Weights of a small mixture-of-experts language model, trained from scratch on English Wikipedia.
Size: 12 layers, width 256, vocabulary 4096, 69.5M parameters.
Experts: 96 experts in each of 10 layers, a softmax router.
Training: 481M tokens, 5848 steps.
Below are experts of layer 7 (counted from 0) of a mixture-of-experts language model. Rows are named router (the router's row for the expert), down (a neuron's output weights, with its number) and show model dimensions 0-255. Each number is 50 + 12 x the weight over its row's rms, rounded and kept within 0 to 99.
After each expert's rows: a language model's description of what the expert responds to. This comes from a sample of Wikipedia text that the model never trained on.

# expert 59
router:53 41 50 52 43 41 60 68 49 42 70 31 32 69 66 41 51 75 39 43 57 69 37 45 90 45 46 37 60 42 52 49 69 36 47 44 59 53 40 48 59 36 60 57 37 33 36 46 52 51 45 56 30 42 60 54 59 63 35 65 51 37 57 40 56 47 54 41 46 45 48 58 39 36 41 30 56 61 64 53 60 53 48 49 28 59 47 60 47 33 48 53 25 79 53 51 52 42 70 37 25 49 51 58 48 40 60 55 58 30 51 47 52 45 50 40 59 52 61 53 49 59 77 50 52 62 47 68 77 40 40 43 65 46 36 30 15 56 54 53 48 49 40 50 49 54 45 72 37 42 15 45 34 41 63 67 35 57 59 46 49 54 44 29 45 32 35 55 51 59 48 65 50 57 63 62 44 48 58 46 55 65 46 57 59 50 48 31 74 74 65 50 42 42 36 42 65 55 39 53 34 35 45 50 50 51 45 54 31 54 74 65 53 49 79 51 30 46 63 43 39 28 48 60 41 65 41 46 55 22 28 64 53 49 42 55 51 52 38 54 47 60 63 72 51 36 53 69 57 56 38 51 47 75 64 37
down0:51 45 50 55 61 47 67 37 46 56 55 42 80 49 30 50 46 43 31 50 45 33 54 66 70 22 54 45 68 53 52 60 36 55 56 46 60 59 47 45 59 83 41 36 48 48 42 36 41 38 35 34 54 52 37 32 53 56 41 41 48 49 51 45 57 60 58 33 44 57 45 54 62 43 44 54 36 47 46 65 69 59 57 55 37 41 54 68 45 54 55 64 76 61 63 48 63 58 46 48 44 29 70 64 31 52 65 50 44 44 48 32 34 40 44 46 64 31 58 65 64 43 58 50 38 38 47 33 50 47 35 60 45 37 46 46 62 24 56 54 52 48 88 45 53 37 49 52 60 67 52 25 37 54 51 43 29 48 30 46 39 40 40 49 61 60 48 46 48 59 38 44 44 54 59 34 56 51 36 56 54 43 67 55 68 32 37 99 38 73 77 47 52 49 39 32 65 57 54 51 40 41 32 44 39 30 67 55 57 23 48 38 51 55 43 47 59 55 42 48 54 53 60 56 56 66 56 40 26 72 63 65 44 71 54 47 68 42 47 61 35 59 39 59 57 76 40 55 55 51 32 63 51 69 50 44
It responds to: Census demographic nouns. Nouns and percent signs in census and demographic text, such as % had children under, population, age, women, households.

# expert 33
router:61 38 57 46 43 56 47 60 62 61 53 72 65 24 51 66 51 58 40 50 50 44 37 65 48 64 52 41 41 52 71 54 45 46 61 57 43 51 36 65 38 45 71 43 51 25 49 87 56 47 67 54 64 56 57 44 41 61 32 47 46 60 40 39 49 40 40 42 75 49 74 59 33 33 41 53 46 48 53 82 46 47 48 64 47 65 55 35 15 35 37 54 31 54 40 75 61 62 57 49 60 41 49 42 57 40 59 35 48 42 48 63 48 70 54 41 58 51 44 41 42 52 44 71 37 47 57 62 53 28 43 47 58 43 48 54 43 50 47 30 67 33 41 55 48 60 41 47 63 54 40 47 35 70 61 57 43 66 51 18 57 23 54 27 56 64 36 57 49 72 48 53 84 36 50 62 61 31 50 45 29 59 54 62 43 35 33 60 52 57 55 56 48 52 55 59 48 58 40 36 33 43 27 60 36 28 53 62 37 38 44 60 38 33 19 59 68 62 37 43 62 67 48 46 62 44 55 50 52 52 67 58 50 51 56 48 38 45 53 45 56 48 42 72 49 38 32 51 44 75 47 44 34 53 40 59
down0:62 44 66 37 53 47 42 38 43 41 42 67 65 40 48 71 35 63 38 55 62 48 34 58 26 58 49 25 43 47 44 35 32 53 51 68 43 44 54 47 46 50 42 55 46 41 41 41 63 76 42 52 59 56 60 62 48 56 45 41 50 74 52 37 42 38 46 58 50 41 22 67 53 61 58 39 51 48 62 62 65 59 59 39 58 51 36 40 45 43 63 69 39 41 42 60 60 57 54 46 54 72 33 65 42 64 50 44 43 44 52 37 55 70 68 38 59 71 39 39 79 27 50 72 28 56 63 31 60 22 50 41 45 36 28 61 66 42 52 55 28 45 47 45 47 55 40 61 49 48 68 41 53 51 49 70 56 62 53 64 24 38 30 43 44 49 59 53 44 39 64 43 27 66 51 32 33 32 29 53 54 45 65 64 49 57 63 36 67 32 42 41 63 73 49 57 44 33 55 51 51 33 63 69 64 48 61 52 54 42 60 65 54 45 33 56 53 45 44 44 41 67 25 39 31 66 59 45 34 48 46 52 64 55 57 48 57 74 51 57 55 55 57 34 71 61 71 49 37 50 70 63 27 41 57 51
It responds to: Infobox field initials. Capital letters, especially G, starting a field name or proper noun after a dash or pipe in infobox lists, e.g. Governing body, Gini, Coordinates.

# expert 40
router:50 61 41 47 60 58 50 61 37 58 55 52 47 58 31 53 43 65 47 53 38 64 40 84 62 65 49 58 36 36 36 46 41 64 51 22 35 48 60 64 55 40 47 44 47 50 38 53 56 65 71 38 39 46 58 59 55 32 39 54 41 45 52 57 44 38 28 45 43 34 42 55 54 49 29 85 56 56 16 62 54 47 43 32 62 57 55 61 52 54 33 33 55 47 51 55 48 52 44 42 40 57 40 46 48 61 41 39 62 49 41 35 31 81 55 36 71 49 58 49 63 52 45 47 37 55 53 29 61 61 68 35 62 59 54 75 51 50 44 29 56 38 45 23 58 45 47 61 44 43 54 43 56 37 64 45 28 55 61 58 39 38 53 45 68 71 29 35 29 54 63 29 67 59 65 43 66 64 69 52 53 24 42 56 36 40 57 44 47 69 39 67 61 50 40 54 65 58 38 37 56 45 64 58 40 59 68 57 45 73 50 47 47 57 63 40 46 62 35 76 46 57 71 63 43 58 29 55 53 52 52 56 45 46 47 67 69 58 52 50 31 32 35 50 38 41 49 21 41 51 57 62 64 39 31 41
down0:41 57 39 63 53 57 55 44 58 41 42 54 71 55 54 64 42 43 42 64 39 60 32 46 39 58 54 40 45 38 72 55 67 57 38 44 19 44 53 42 51 64 36 46 66 39 78 52 64 61 42 31 66 59 52 60 48 48 51 37 49 67 37 45 50 67 49 38 39 61 39 55 67 73 75 62 50 48 56 47 40 69 56 39 61 56 34 64 38 50 57 60 44 62 60 47 51 42 52 56 47 74 57 58 55 48 26 45 55 39 65 52 43 41 54 57 62 44 45 50 58 56 51 67 44 57 33 46 32 64 54 20 34 48 66 20 54 35 33 69 58 44 31 49 42 39 30 52 58 72 58 50 30 22 60 39 19 59 59 45 54 39 44 61 69 61 40 37 57 52 48 55 43 46 69 66 38 31 48 56 43 42 44 50 52 41 70 62 62 41 40 50 37 35 35 70 65 52 53 43 59 58 31 48 33 48 43 46 26 50 57 44 56 56 57 44 52 68 36 61 41 48 49 46 42 60 37 69 69 38 28 62 20 51 61 43 50 35 54 53 43 53 31 66 66 73 63 62 18 51 51 59 53 49 53 52
It responds to: Capitalized word-initial letters. Single capital letters starting a name or word after a space, parenthesis, quote or pipe, especially S, M, L, T, J, e.g. Morocco, Lothair.

# expert 35
router:52 42 59 42 64 35 66 40 53 67 58 26 70 55 47 38 22 67 61 46 42 46 21 54 52 43 57 58 60 44 58 51 62 89 46 39 48 62 75 28 47 73 42 49 49 59 63 74 57 54 51 41 39 48 50 22 33 80 43 45 23 66 55 35 55 41 53 57 55 26 39 48 65 61 39 48 42 32 45 49 71 60 52 53 70 60 65 38 73 21 61 60 41 57 45 48 43 54 24 48 52 49 43 65 47 56 52 60 56 46 43 42 62 38 65 71 75 36 29 29 58 42 41 41 50 45 59 62 49 48 49 58 43 45 64 68 30 39 41 48 43 55 58 58 28 49 59 69 58 29 49 52 56 52 36 56 47 43 79 41 48 60 55 36 58 53 49 52 56 49 48 40 37 70 63 44 51 56 57 38 59 59 51 61 60 62 64 48 38 30 51 56 51 47 59 35 66 23 70 51 36 61 49 53 46 57 56 43 45 41 42 56 68 49 43 37 53 56 43 58 50 50 68 44 52 46 60 34 61 49 55 47 61 49 39 57 53 64 53 32 41 51 46 46 34 34 52 42 39 54 52 64 35 35 29 30
down0:68 49 49 66 46 45 62 45 55 40 18 41 65 54 37 57 42 40 29 53 83 57 44 48 37 40 64 53 60 54 60 68 61 67 50 57 58 25 33 40 17 55 32 54 69 50 65 55 39 40 50 58 52 39 59 62 65 54 52 53 46 56 31 44 73 37 35 41 27 46 60 35 55 70 54 50 47 50 58 30 49 42 40 54 66 47 54 50 23 22 29 52 44 62 32 53 61 49 65 47 54 43 43 57 55 33 50 53 31 69 36 68 46 64 38 46 53 61 47 50 60 40 59 75 47 43 61 44 74 32 48 65 60 56 44 60 34 51 48 37 33 52 57 54 60 44 63 48 42 61 61 30 57 35 42 56 43 35 47 25 43 45 58 58 70 62 53 57 52 49 68 44 50 58 76 35 54 54 72 49 39 49 64 60 38 47 26 57 46 30 83 55 55 70 34 60 45 41 53 58 42 33 53 48 49 51 55 60 36 43 40 50 64 62 58 56 73 42 51 50 50 38 58 69 41 47 36 38 32 46 34 44 72 49 32 74 51 50 64 43 58 31 53 61 45 42 62 58 43 45 50 33 45 52 54 55
It responds to: Capital letters in acronyms. Single capital letters and letter pairs inside abbreviations and codes, often in tables, such as SPA, SEA Games, YPF, CR1.

# expert 46
router:41 65 76 30 36 56 46 53 34 76 55 34 54 49 46 47 38 68 23 43 75 43 49 59 72 44 43 46 52 31 43 44 60 27 57 29 65 66 50 47 67 49 52 25 70 58 52 37 52 51 54 47 49 48 41 48 64 57 61 72 40 58 45 44 52 48 41 54 47 41 45 47 33 42 41 39 68 40 53 26 59 50 64 56 64 57 58 48 53 48 61 43 24 40 58 54 65 34 54 60 40 60 45 37 25 69 53 51 40 63 39 56 50 48 62 49 46 49 47 42 60 44 49 54 37 54 51 41 37 48 45 40 55 44 64 51 45 54 36 47 40 46 39 60 63 45 44 60 67 40 58 59 67 60 54 43 78 54 54 37 48 74 52 64 73 50 57 37 60 75 41 48 35 34 50 45 44 67 52 53 29 22 55 60 44 65 35 48 77 53 46 47 60 41 23 27 48 54 47 48 48 38 60 74 61 25 43 59 70 58 57 54 51 23 59 74 49 50 50 51 59 54 59 48 46 80 43 50 39 55 56 49 61 35 43 72 31 49 45 53 60 58 48 51 64 60 31 33 60 73 52 68 34 46 27 33
down0:74 54 57 70 43 38 62 59 79 42 66 55 51 55 67 63 56 74 46 56 72 38 40 61 34 52 57 59 27 45 59 47 57 72 46 56 54 62 40 47 44 46 52 62 56 63 67 52 52 38 21 41 59 57 13 35 61 32 70 55 34 64 47 43 46 63 57 60 44 45 59 34 60 44 44 66 66 55 35 56 41 33 42 60 44 49 43 52 46 61 52 43 31 55 57 30 52 58 52 59 48 56 58 36 36 43 61 35 46 44 59 36 53 37 45 51 30 44 28 51 53 53 45 24 36 52 70 46 55 49 46 45 40 33 41 36 62 53 35 47 40 56 66 50 70 47 33 51 53 44 48 55 51 45 67 38 52 68 47 43 47 51 45 54 43 27 69 51 62 66 47 44 63 66 61 28 38 49 77 71 57 39 34 67 58 62 19 72 61 56 55 41 58 27 49 48 44 68 49 49 43 56 34 49 54 56 48 45 39 49 52 61 36 44 44 62 63 52 41 50 46 57 44 34 40 59 51 57 64 40 39 57 88 66 51 50 55 63 44 63 41 44 50 30 47 54 43 22 51 39 62 42 63 26 59 24
It responds to: "As" and capital S. Mostly the word as in "as they rotate", "as if", cast lists "X as Blake", plus word-initial or country-code letters S, O, I.

# expert 3
router:51 57 33 36 27 57 62 79 55 50 44 28 38 65 58 44 47 43 61 46 61 42 53 48 52 34 28 50 48 20 24 48 65 35 38 59 45 48 53 50 35 37 69 39 53 49 71 54 31 50 59 48 54 55 60 51 62 53 65 61 51 66 44 50 42 53 71 61 68 56 46 41 61 47 59 49 49 47 70 31 51 42 26 42 50 58 28 71 45 58 37 52 28 35 28 74 56 62 52 59 48 43 73 59 35 50 52 66 64 52 54 41 39 52 50 38 74 29 61 43 52 58 53 42 43 48 43 25 56 55 58 43 25 51 52 54 51 58 52 46 67 50 39 54 33 25 36 43 69 42 53 48 56 53 59 49 45 60 41 30 49 46 57 49 48 36 50 56 45 51 57 48 59 56 57 58 59 57 63 36 42 48 65 61 57 59 48 57 45 44 53 54 62 53 70 54 53 47 54 48 79 64 65 54 34 23 51 36 55 41 56 34 56 45 35 70 70 54 50 65 61 59 75 44 60 34 47 76 53 52 52 67 43 26 16 35 47 40 29 54 56 58 20 33 53 52 53 62 53 35 39 43 66 57 53 28
down0:65 66 42 46 70 48 49 64 53 34 45 49 67 59 45 52 49 48 34 70 41 41 86 53 63 42 40 64 52 30 52 30 29 46 42 27 51 48 42 56 37 39 58 59 32 47 49 50 58 53 49 61 44 50 56 71 48 55 40 49 50 43 59 43 52 83 48 44 49 31 55 51 59 48 66 48 55 47 42 39 55 44 54 44 66 48 44 67 49 31 64 46 46 59 39 69 46 64 46 31 57 30 44 60 21 34 41 62 70 69 59 56 57 37 61 31 54 34 42 63 56 43 54 49 63 60 71 37 53 55 62 33 50 42 38 56 62 57 72 58 52 57 62 24 59 62 51 54 41 47 73 42 51 60 55 18 41 39 28 52 43 29 38 64 35 46 54 36 45 35 63 42 52 81 51 48 70 76 44 51 71 58 47 63 37 47 32 48 31 41 74 42 35 52 49 49 40 45 56 50 57 38 47 52 40 40 45 54 40 19 54 71 58 47 57 68 73 34 61 39 48 47 57 48 76 50 35 67 25 56 36 58 61 48 57 53 50 53 65 49 41 53 67 50 52 37 60 33 36 54 48 52 36 39 58 41
It responds to: Capital letters, section starts. Capital-letter word pieces, mostly P, H, J, K, starting headings after == or abbreviations, e.g. Philanthropy, Political positions, RPG, Tokyo.